Weights of a small mixture-of-experts language model, trained from scratch on English Wikipedia.
Size: 14 layers, width 512, vocabulary 8192, 85.7M parameters.
Training: a variant of SOAP for the experts, 579M tokens, 8832 steps.
Below are experts of layer 5 (counted from 0) of a mixture-of-experts language model. Rows are named router (the router's row for the expert) and show model dimensions 128-255. Each number is 500 + 50 x the weight over its row's rms, rounded and kept within 0 to 999. Numbers have three digits each.
After each expert's rows: a language model's description of what the expert responds to. This comes from a sample of Wikipedia text that the model never trained on.

# expert 5
router:466501406517481605512559562475461530518491438453539441543488552573407553548495498488472422403558550568495507419552512540524513594494497529541457524441557472508491530477493394493400532425523530493581404522475472549558503390457488569535503407500446481392459488401446544486514509549548520522399433489518467428536527549533594548456546496521506612523500515452483521525388581550547546495461
Periods, semicolons and closing quotes that end a clause or sentence, and sentence connectives like however, although and because.

# expert 0
router:620449533458493523574549554472514490435459552437515524432536439469477482515522575485450445527503518470500544430592398493511543573512448490554470484467450539517495435527472493413477499410526396407552538450506504576576465508447530510426620481482432529492512547483474517591554514496527513494421442508501572405493469590565577518471472560495475583511571499510461495469489443524536538581437
Word-middle pieces like esp-ion-age, Cyp-rus, Sma-sh-ing, plus capitalized sentence or line openers such as He, The, Playing.

# expert 15
router:527517474422477526560574535499486527468487516535506539490580553586325434566567391486448432415450553545529483440503361617568486542420439556550547582472460532518482444528494445508470475444535492420490507460531519467461541505462548529532516424515408570418478503406485574455533483484467437520491519505537533405522525468526487494473496544567489560538526553453438466520500484583531554474368
Line breaks after headings or sentence ends that start a new paragraph or section, plus some sentence-initial words like It.

# expert 23
router:565491419579504601455486478576518447570450521380518467532518482616562474464578510499366449415527516474529438423545488511610491510556512530535618593531482566446475446511462511474378441496517462438522407387506589497528493409478520494486586551454479454518497482458452429654545403549486534496511507541529546455594537494541531631558453580588486566516499478517438540455523561457502521592413
Field labels and colons in infobox lists, such as Full name, Born, Allegiance and Genre, plus table cell spaces.

# expert 13
router:526590540485507524468507466551521549430467485392495547496512548568452447499590408519396418487571520525495471508498466517536491538572456494473603548460470573425504489496483510397436508434523440539532434526574527434469512461563534441405500526402419560486425472469424458535566382573552519472465488555524525405540505514563559550557408511548487510510501526498443552490502519548516532466442
Units and fields in place infoboxes, such as sq mi, km^{2}, UTC and GNIS feature ID, plus prepositions in running prose.

# expert 11
router:517546544582505544566524541577495465498532500434480493495578399514473551567490504447408479485597521572506534495535473503464466553566451501573495507467533542429520548555413459476500458389521431484451474556571504577542548520546489509501541441551465453379546524476442459521541500503530520518483407564502513394429480473550550519521495530581512603492468515475483499456445501565470497535418
Final pieces of surnames and words, such as Karali-y-chev, Mallor-y, collegi-ate and gubern-ator, often in name headings and lists.

# expert 14
router:539573451491504590522467467542437577458557559437549526538553467495516470530567473477468472495518510478496436447582508563532409561559481555564578479514510597534516515509438459495436478424525553504516474535545573516595444525532557495508504572481440475376485607465465534466534467396532510573419488540507476469473521610448502540584518495533502585529456534407402517396482516539467524511414
Spaces, commas and apostrophes in match goal lists such as Love 23', and accented name pieces in tables.

# expert 20
router:473544523557450557538531554512530505470568478507483462444492502585436510491549500445477480451587528521454517444479451576467499581506443542560500510462510587514577526494498479488399495431519513497443443486511542451539522467451452564511466489523458498489431515445448571429469445510556572545489540548515546490544538550463472567447418485601512630511452515511519538502513510448585511500535
Endings completing a word after a stem, such as deceas-ed, asce-nd-s, memb-ran-es, Consum-er, resurrect-ed.

# expert 7
router:535578485482506555591477612526573486463557554494506518560452498516469519489531465458503487475498504562502426491559468542584491589501509501557526482475561521546540595507434491521456481425520498403533519483497586524565495448470485532533475533553450578431531546395488484494512485400565537433410481596528504489562537540494503592568464431598494589492396517468393449453474487542489540538456
Inner pieces of proper names and technical words, such as Dal-ho-usie, Cole-op-tera and Martin-et, often in lists and tables.

# expert 18
router:537526456466523541506574503501580466485455479488505526455483492489403501513530476477434405522524527549515442416509472617606439593445515614594499534439522534514531509568519456545393541434521465379560501478581578453615486504508526499520512454549429502480494504420444469449506434495518570429501458510532545488496511455458494662585403434630502589523485498509409480522450526502532540514471
Pieces continuing surnames and proper names, such as Wal-sh, Bar-ker, Ber-burg, Gra-f-ton, often in lists or credits.

# expert 21
router:617521541527500548557494530547540460533448550467488445469486479512465519599516499487482415464530519550405499470537453513577480546503455514552460536491515544553598488472446445473508507434505433455460461561540482488585514502485433550588553487483348479458589566496450594474579527525483522554425458576537431490502509493482506597513442349604448511522538527385463547490481482507489528532347
Words right after a or an, such as offer, night and member, plus names like Matt and Patrick, and "et al."

# expert 10
router:499570437466520467501461433503511517431354484497499556442551529580485484540481437461510441483621537457547481474592499591657442553427428591503543609461473596505508547498458496523378508421527515577540351487511624484530539441536486543494544511455504425496510569447481453532565551526565503551494449546510408464561594532564462536479446463573474601515503489408369456482487619514482517524370
Commas, year digits and "age" in dates and infobox birth lines such as Born: January 7, 1970 (age 56).

# expert 2
router:536501468418509502468459531472564479412422516361526503465521490512427431576547508504445424426528516537465498572522483531607453581515494593560532509520504536507479526559519506543428470393510424414509432545562538539508566416523496558499463553550423534411442499472490482530533505459510523468563409541512514328455505543559517527450501507477478532510480453462465474510418472505496539483423
Word pieces inside names and compounds like Bun-des-liga, Bru-na, plus digits inside numbers, often in football statistics tables.

# expert 6
router:598491435474461477544520483502575479401394522484502489521504492484398468586546509483523467510545527560539470439502537508542501563516405493520570559521446498481448626500537463494430544481520561444517400508533559571513531454583517613540535475462469479481493490454395532518525497481548529535490436569547530409567526512469540629446452484565480568505429500421398493502468505469504514457388
Nouns and word pieces right after in, of, to, such as At-lan-tic, At-lan-ta, tourist at-tract-ions, low Earth orbit.

# expert 19
router:552582541470506532467474486513542544510437476442522605498525485614411520566451461394494457431580554532550443494526456523483458536462479559520504559536503576502457459559421486474388507481520477525603439499568554422487444491548573474413534463459408438473424476459530454511539459500582486579499490512511445423494537492549505507529542500549491539527581467482414516470536615607470544557381
First pieces of words and years after a space, line break or dash, such as ure-thral, ide-ology and 2-019, plus heading marks.

# expert 12
router:534548511507503491457477451520445497475525412419474511460474547619443466539514485495407472530528532613524494464509466498414473505491430550557458579526535553572588526483446496475537482487515475432530470563485515439527542466474498586469444502443390490463512552372493467468480454467509536480565410570479501358451587586484499538557509487514520572511510593400450511385491452619566536418534
Closing == of section headings, table cells, year digits like 1938, and "other" in "each other".

# expert 8
router:476594485610577503540479536490447530490498436456521490514470461547446438470521488475360410448551519554582496500527509529579458569453469466561499476503523535465496532508471536474438514401503484495416416507571468489498600481451469568568518476572500498477474557467423528471562492471521525455491473519515466457522552440445445533428519487632489594507432505458468486470431564533568514498458
Closing pieces of words after a stem, such as Commonwe-al-th, wre-ck-ed, Forre-st, paraproctiti-s, banlie-ue.

# expert 1
router:488558470514536592554445492576493521497484532381536430564531482538458522575529557502459372537541534517527540432550486571545375558526446548478509519487571548557508573494529493470417531442542572456523421543577518446473540513521557522506512434464513513401501509445409556530558463466551486526490408523479507448481492558484572603533533549495503546546461596387414508426482533589469519515389
Words in species and taxonomy articles, such as Family, Genus and Clade in taxoboxes, and "specific name" in etymology sections.

# expert 4
router:557536539490447483510437479489526535473471474511515452469429511472508408516491463464341446497541531609456510476551447570537556565458451481543568521465506573557551506483504481427451494435532538483514444501493511532529492501389484506548496506499427531519477585418500514560592449536516509482408550559569483471595510506518526584537511483575483531504447499404500538472450512478482511541476
Digits inside geographic coordinates like 43°50′7″E, plus spaces, table bars and verbs such as was, were in running text.

# expert 22
router:563564467568582503554515614451498472524399595482504488462466511512452425496463495480449417487559538535439535456583429510555398551491543433572508524436552490509570530481479503448450444417542429567541423507521568482517514471417520511493526500493346479482476614441474564575601481515536509477542391504525431470611562537501413542532421467561466506521435459397479499491407530483515515542361
"of" after numbers, ordinals and plural counts in sports text, such as two of the sets, second time, seasons.

# expert 3
router:559494499527502568461509567488551481490419508441525514466519516501425510481504399474472446526527536453457424436444465512549456607440424542525618502475437515441471495509464563498401477414521531485571453475512558469536497453526468547441491514454462538441396585410435510478473438596551605537540490477532554450516549511499528543455408491531497494521466474418462480556499484435565510502486
Continuation pieces after a first letter or word (s-ly, It-s, S-an), possessive 's, and connectives like and, also, its.

# expert 17
router:525605458452480483548459463467513533494376502437495476407505479537463498475453541480453472488575521481584518518534415547549438537445407571519518499515417565501500506494518543424397569462519541420523462519539486500587495540538494493474531439507475521446536456465501566527543554416514516538494474521511594534572528600481476520534495420561489588511560559384417560458453563531453518543464
Second words or pieces of place and label names, such as York, Angeles, Zealand and Kong, and pieces after Do-, Lo- or Po-.

# expert 16
router:566511582487458524482573483525463505534550487430527484579546447526435435583576583464517456483508521564474517506539459527432567584549495404524527553453516552514512535506482536470429405417511515464452440451527481551492489419502540499485428536556499538469431468461437556508521473471536476534420509545511532461430473539418513550525525532478507540521435559475443543490440461474509524528495
Word-final pieces after a consonant, such as remin-d-ed, cont-ending, Tall-man, Vitt-s-jö, often before commas or parentheses.

# expert 9
router:446517542474493521528488527490526589524415483440534491444532450569404500461481541448499469385567528439528490442592415553521482533471481520530535429454458575513558464545484469483486542465526549489491460540507489463504483475561464493549453426486482559463551489529485547495541478480565467540515574587514511592476561538600533588526545527562472578550437483487429500452452496567472516509397
Nouns and adjectives right after the or The, such as same, latter, first, late and modern, plus table divider rows.